{"n_layer": 10, "d_model": 128, "n_experts": 48, "experts_per_token": 2, "d_expert": 64, "d_shared_expert": 0, "activation": "swiglu", "moe_layers": [0, 1, 2, 3, 4, 5, 6, 7, 8, 9], "router_score": "softmax", "normalize_top_k": true, "routed_scale": 1.0, "balance_loss": 0.000772, "balance_bias": true, "router_z_loss": 0.001, "init_std_router": 0.0251, "lr_router": 0.00117, "vocab_size": 8192, "norm": "rmsnorm", "norm_eps": 1e-06, "tie_embeddings": false, "optimizer": "adamw", "lr": 0.00308, "beta1": 0.9, "beta2": 0.95, "batch_tokens": [65536, 131072, 196608], "seq_len": 1024, "train_tokens": 558300000, "steps": 4839, "dataset": "wikipedia_en"}
Below are experts of layer 3 (counted from 0) of a mixture-of-experts language model. Rows are named gate (a neuron's input weights, with its number), up (a neuron's input weights, with its number) and show model dimensions 0-127. Each number is 128 + 24 x the weight over its row's rms, rounded and kept within 0 to 255. Numbers have three digits each.
Before each expert's rows: a language model's description of what the expert responds to. This comes from a sample of Wikipedia text that the model never trained on.

# expert 1
Description: Inner syllable pieces of proper names, often Slavic, Turkic or Central European, plus rarer words, such as Poul-enc, Bal-lym-ena, bom-ber.
gate0:136190158106147132149116136122117114147158093134142131150143089144093129155145131179129134089131146100138106112119143113138172148100139123163135144097081163135097138176109152077135142121122126160166145099172125066117108175165139131110121123151105140137125147119108140084156096120099140129140134120132156182153102123136125139116122141139161168086104113116145109112143142126086146142144
up0:148154090133159113134098083135125081153119125122153108141129163114155095137130107129131080095126136090060130116070100151147114064132103141146155124113096123137157106115174106144104151114141122129100125146168130168146119107097175111152126139168117149115148138189155154158175118113135133139129095136125121112116138143137131135103163119120119126156119124156128128108097132125167127095129
gate1:114160155133083143139081141180111167100131116095123139073142104111085162117132113116099118100148157139133177141119141138141170125118143135113108140169156164105149119164099165098157104106154131141147148115119101091100132129095113120130123091119113115120114108090135136154136119139134107085122107093148171116141137143134102137100155139106152140155115100149153155096157134099061134130141
up1:128129088122138122101117118121147135086117132142113136179125119114131153123124126087138170131132100117110116094173125122191139154151204095130102114124116141093107119133115130124123161143136150139088129118099141188157141148149139110132146098146121121129152139110118139124129113086143123141147123177117125188126089185131134140119077189126136105178089132110123123158101136139109129126134
gate2:157167096137107175156112119133126134140097118089176133096134150126131125144081149147106104100154128139127141146091139122101116173175130128145174110138113145082120095119114155144169134097090110151126105145134100120088119133118124137154140141137125183117088204136133113160127139136132163088129153153142150088108128159135137158145162125120141149176147132155146139157150138111124105140121
up2:105117099138160174142086108121136110106150127130120105065171133132125118131167142136129102158103121118113134129171122140125125127164151069154131101142197164057120128105115144132105143121125126100162109141148099138150181152089109126162116150145155168141127130096136133145148131122160130136156114168117137125116129186159128145136077141128109130155119132137113124152173124127115137126150

# expert 18
Description: Vowel-heavy word pieces inside Japanese, South Asian, Arabic and other non-English names, such as Kaz-um-a, Kamenosuk-e, Shinjuk-u.
gate0:126151119112124187183177139122115117117128094098158138123125097140121142075113136161161151082097151135105085101117121079130125147107147132158121099151100136123107099121132142134117098090063081146133138104120129148121150156158093130106145142078117095138121173123113142096160093165142158169150130138112133127108123102115153128142120165136145143113113121136121152146121164116143125148153
up0:129095134123098136148113152143158098115106137150118141108118130140145139127149152155139142117081131093169136161199130135131126101084134100130148076095134104125131129140120133158128140088046149133158163139120100120158137144160156114159123119152128149187100115145144134101167167110121111129157106169144147104143117112167132132141163097114150153152116151150123149135180146128112132147137
gate1:125145125099147120178143142148124139129122090135181144137095127111133104079124158202161122145124143123112113132142123110132158165116148130138133160138102134098099118125088109106169093177134129130178137116131089122131166172143119119119157139189095107101112165138121127128120132130111163127126125133123091148096114145114147176103131151109173143101158103133129145165144152078123119129132
up1:134157124135116113113121100134122089153130111120107084137106165132140121159134117151123119173117123121066100120137133076164099149123087081129131124129099080147114153166162144119118152187084121187132191127166174123133096087156156142133112133136131126145161132145130115110092125145149159127114084103134113179122127116131149137111103158125124138154141156132111138137128115122123133098132
gate2:078185111145105148148137107129099134097115084142137143113140055125098145160137130166134137118093144134153115119159102154136157178115149125138112141143158140122143115151096122092153106125165123149121126109109108094086175153119144109134120125102123139145089123123142148140168097138187179133114132174141119144140132135134133110120127171166115135172153123123141109159170114140125113101147
up2:095142129154116151152152082139099103117146114170104089094154121085124105145120129169167126169164124149084105171115090117136105171116144134119133141121130140103119095078140113137138120151148124177112141153115116095076102114073147124136104118120155118110116128098122120139136074135136117104115122078109133139144114100172123134109105124135157122158157121126148159141086142117098089145127

# expert 32
Description: Inner syllables of personal and place names, often Spanish or foreign, after a capital letter, such as Cortés, Šibenik, Henderson.
gate0:091171113124144156130106145105092131135125130130139097087110100120076148129137153113143124166154125158097114099151119152105115123131161112138149157123148132110105123136142123060102103130127142115129133103164085098102127130123134106139188133142134109107089162108104179135087108131117124119151145157114158116166143112095132134102144143107164141097143206090146143152162130095128139122142
up0:160116104122120147140125134138157092145119130121138144112120126140141126139159117160126124089094150111111151129089155107171113119108133085150113073147099120119136127124090114175138133168093102121156141123113150149133116162116110161126092139117123161154122124175133116117204107086124167150105125101119088135140170129138154128159165123123104152194097087144126110114102125149138163157140
gate1:103147095150142146132136111125138102105124082110110151142128076131147153201173139107141105150094142118130129133102146076139124167124132118162126139170102119139164094121086131107117126114163127121091159124080141146100112125166139138087151096182107158147140149140137122124168154124147117168117150129160101129101137122138125078138101110118135149092099143162112131149099117123153140101144
up1:137141100142119128147122108137095104071105143107108127176153110137135157113096101145131141143101130157170140162116084130142129143109198099118180115157157101183145143154094116144127116140094122128115168130166094136123104125111111136124115162197137141116112111150156112136079121105133138099141105116114116160129156165091087131153133115139130147121126126161113165150115099128124119104105
gate2:128142116144099120149092144130094136135149067113124136083112128114079133115135140161137169120137151129164164100139089090171087151090131085138168150142127153114128151137121147124123132138155129165136136075182084113109124120144113128140142158174094106141097134115119094122108115133099108141133130096124154127125149097122129157112116156101159159080150159116143102147157127121087157156131
up2:175172135110144136139133149164129102078119126174101114136137116149129133113161119111150120136097137167116121119118153186141150065145153155121096078089174151163152108150135171150155110116091122106113113125137130093120125170110134104115103099081145157117098154135121132134143123140150151119123129147124132185123142160109122083170144132119130141178122106159132127095109140132117129110113

# expert 13
Description: Articles, pronouns, numerals and opening quotes starting a sentence or noun phrase, such as a, his, One, She, and quote marks.
gate0:160158154124130134171116132117112137126153113147123130151111140129153145118116132161100108098151159153175145079152132106163118158127113128165121140100111144094143080153140151095122137128112097120175178104145089080089117108129122108125147161139098108151106153105171125080100108135139137102108123138156143147141101124099111123086154146119180158117142125110142117134084129151115139074159
up0:148118126097135107152147135132142115151156125135146135109126103155125105160129109150138155133151121112120154157106105144141132149084125082151171115170154120120113115137151112116126110124137146140132145120121165128119108142122100111089144122116118164162121085151116141125114169092186121151126072138065124121111077094074128155089138119098091152067146161111097098133102125100160127139144
gate1:120116146137149148202135139147126156148137120130168117124102124150102130132150146136114109126117145107125134105101162097170042150111151131179114168139140174144153129107148118139121170154115113104133131146178116105120125161133080126155133142148092133132128167122105134128143117111097132135132119097136132179130203128134108125156119148114116146156101131088135107140127183141128126122150
up1:170128089152148139101148136162125123123138120130105110153122082134166156129101122145109153132130101165083131139095127124076147130119118127097194112071109096123139129135089136114083097151100117094157132118123139136107146149123119134119125159093107107124146133153145111125148170116150110124143083136143116118093079114159078154086150131137131123113141128131048131133136110129141154102141
gate2:122176146124161150099126129061136179170123141155125135115090135134136077135135150156125132105117164142098140116150104126075154114111127149090130116179147152121125147127105130140145107120144132115102132092134133142118139100102138134129124122158142162115115114136084100110074159110111128164136114098093125108099175093094188145114158126104103126102100124132145106108097172130123143148108
up2:178137123113112114133127112134134107105104085125111124132156139144156112121128086087100167150140135129076147152133134124116110116149102139100123124089126164112195110125129165134109135135120113117140129144141078123063137133127130142144126102117113107136159182138119175100131052174114149150106151145144102081124094162127111129122109131138121151140080167108125087121116123155128117132150

# expert 35
Description: Capitalized words inside names of places and institutions, e.g. Central in Central America, United, South, International, University, State.
gate0:133137118128133095122123192124150101154130114135155108109094097114119112110127135124140169093122163083112170120107104120120098159103135151145169162141149131144119080161093186130137140156153125086110154116144104102108140158103119148146147143150144111094109136096122149161135117081138124108116119107111103105139191089115143147145111140133110142125073130105156124158127151138108174145154
up0:104128104109082110122157121114075105095130112146127122079110131142107141124141138097111105113122141132115134119106133135141111071133109161103134114140133123120111165101152130114078139169129142157081119163104135129155099132143136107180160142102119140145131089147169087093143155078137104140130081131089171162098140124114144096180174144119151118154133114119111116116129158128143171120122
gate1:129157132102123131117128135127091145133118103106182144142137153090089118135150162137147104107112120164094153113117109136152126128139137149145152170130114158160105077115153119087128156105167128089127145141162130105087133072150128151158192106186131141110105129159109140150121082092099098106125172115128105150124128144099124110149161159107120138139128108122075135137129122092137137107133
up1:139105147115137098108131138124143173136124102119121137124122094118103155110102098150137185119100182124124125178180143133129126157112057120129113114090071132138168138135148171127099090157161129147103122171127151120128143091128146124164101148128162135131103142113131122090135123170173096118144124130140168090138132161126103127106085143093138140116139109122123117141119114110148083152135
gate2:131153150138092127135103094082158148156113132121137148169097143125084136124143143167158155072093111186129109088102122136153118129154143129162157181109175151162151097158131148095148138107128110152111132126132145089125135067125122119137143118117119127115165128153177120129154121098091162126105118131124145149131160119124166158139153151139099160111137127133144110123173141146144131143162
up2:126117106162142130113138124157155112144118132145131120110135182093128124113170160094151129138116104104077138127107134151122140110099117183140151123071147105095099108136107090127117178134110125094164145116104146139094121202129133091156147117138082147114122145151135086100126124120121136143162160095131075110144119107105118175102153129158149121145119157170119135142088128118124141128145

# expert 22
Description: Commas and closing parentheses separating items in lists of names, occupations or credits, like "producer, engineer", "(born 1993), actress".
gate0:142098084080115106131147165081116162155097144157141112121089112092131157112129129162167136125135133150163132150124118145150134132148112146098158125146122074126124134132113134132093128125160165141119153138129113135145136132125149133138133175137194180087045110133116122133109147089134135126124138095105145140146159149107132164102152107111143130168157175156101134126144135132128166131141
up0:147130100117113201149139136107137139100081143147144116198069122108104101134164111129128115136120130099126156064120115157124132136144121165143128130131099097141100149132132141123074122132120140136131162102145151109142126130109134126122132166120102128102091121118114119112106138158126106074114131135103119138098113110112174168119100139121139158145084137178077183149138129135106140139151
gate1:093133115101179121117124137186148108108140093131117170168113145115146127077140177130152092162121102132077133151129118145121129140134134142100146129083129214102104113144142132107147131155131121094119104149140127104121127134135073127127116123141120137136143123126143125134094145101128165171155120083122103175092106106146135123101148118162122125126129126076151125107152132138138178111145
up1:116115104113122108151118089138125166098136137130115181120136135141079108100161101105123117153134138096080134091155100118096117119125197104110095136113132161112098151150128132145095127175086156086127096182135111141144124118151116118119062133137079138122069131130138138120114138127133196162137123131142123137165134138127177087135145152136104124135121137115131146118128117133125122134146
gate2:102119095130123150139133075167126114171144109113152164142101141134170114074131134168116104151144093136122135174152104131156138112171105147150158127126096143115094191152154118114123133120141143132143145135132123134126119137141135162128170140131151189088132078111124127133133158067132126138120121123112131138124140071126172147130147128138146131104150099167150144111169126119117141151180
up2:081161142098089124089134125142080132129134149139158126145094143167139131141088116140116144139123142131134129090150097131123115128116129180176156125153155146116092126137140125121155134129108139158123126156112157104127143120124135125142169144137127137152141134151045129126123168137118125084140186138122122157107123105123129129128100103153121079091180090083092115133140124122117184153093

# expert 2
Description: Commas, semicolons and conjunctions that end a clause or opening phrase, such as "After the season, ", "; ", "but ", "while ".
gate0:143154140126101136145129121091123134130132140161131160142165164126100151140142112145126148137106145096129120090141141098147109120128132129153117133150115078144058090116040126117109131091136133118163171107144155095131124117120119108130155130128072131121124153133092131125145116162112096066111102154153092106147151155129176137111121090113133108157102114168106127145087125128135137145101
up0:125154100093111129127110165139134110094118131123090109144128129092141144157144078092117126100150089105122139108149100186115119113130129128139107124115113153116135128140129121147122121135164069107083167138118127147139090134182155082143138143134153091146139127149141125113120160171136105162116089109124151104095087155139152069145131141180101137112129125154145087170128123140151087119143
gate1:094120147121117112148124101140119143093175094145151110157126078128142103122109136139186137137107130161126120139092125120157127115096140080165141147097168128144104097142136121105131117117108137127137148113125094105133073123115100135140149127162089114156124122126146140134079108119104171171137097168132134140135102150109166144110138141118137165159096131160195102133136127101136157124191
up1:074137105133131132103135088113121148159104119118134127122123085101126112163137151143136130104123142136111133100043137131120109135118119140150125130102164110146156076116135120156205130128112117164122119100110117135127128133118170133096123119129122117077131154115113123135122114114121110107100195130117133104157171109112157161165116119086118124135125140151119127122134151136118192109059
gate2:149136156114131140163136156110160111131108139153115070110123121067132083110133137180111121110121156092151128130098145142122113123120111148118151124191108132108081137137158129105107116124140134105134153158144144117143080125142115082121117138217143123183104124114138126152121153171143129119139099140150128167141121137122139095128104127076116155145081134124152157147098131118132109116105
up2:134144117138121122096114113129118145123134146117101114173127135147124190166091102119127124111109107139175123125128116138168131117135154108194125128150121085150126109123121123145138122133118093131120125137119110171109128114124158137141189117113138092086155111146109126126119147106124121122127118154106073096105152129101103117160150133147170127129157135156069100095122124137031149101103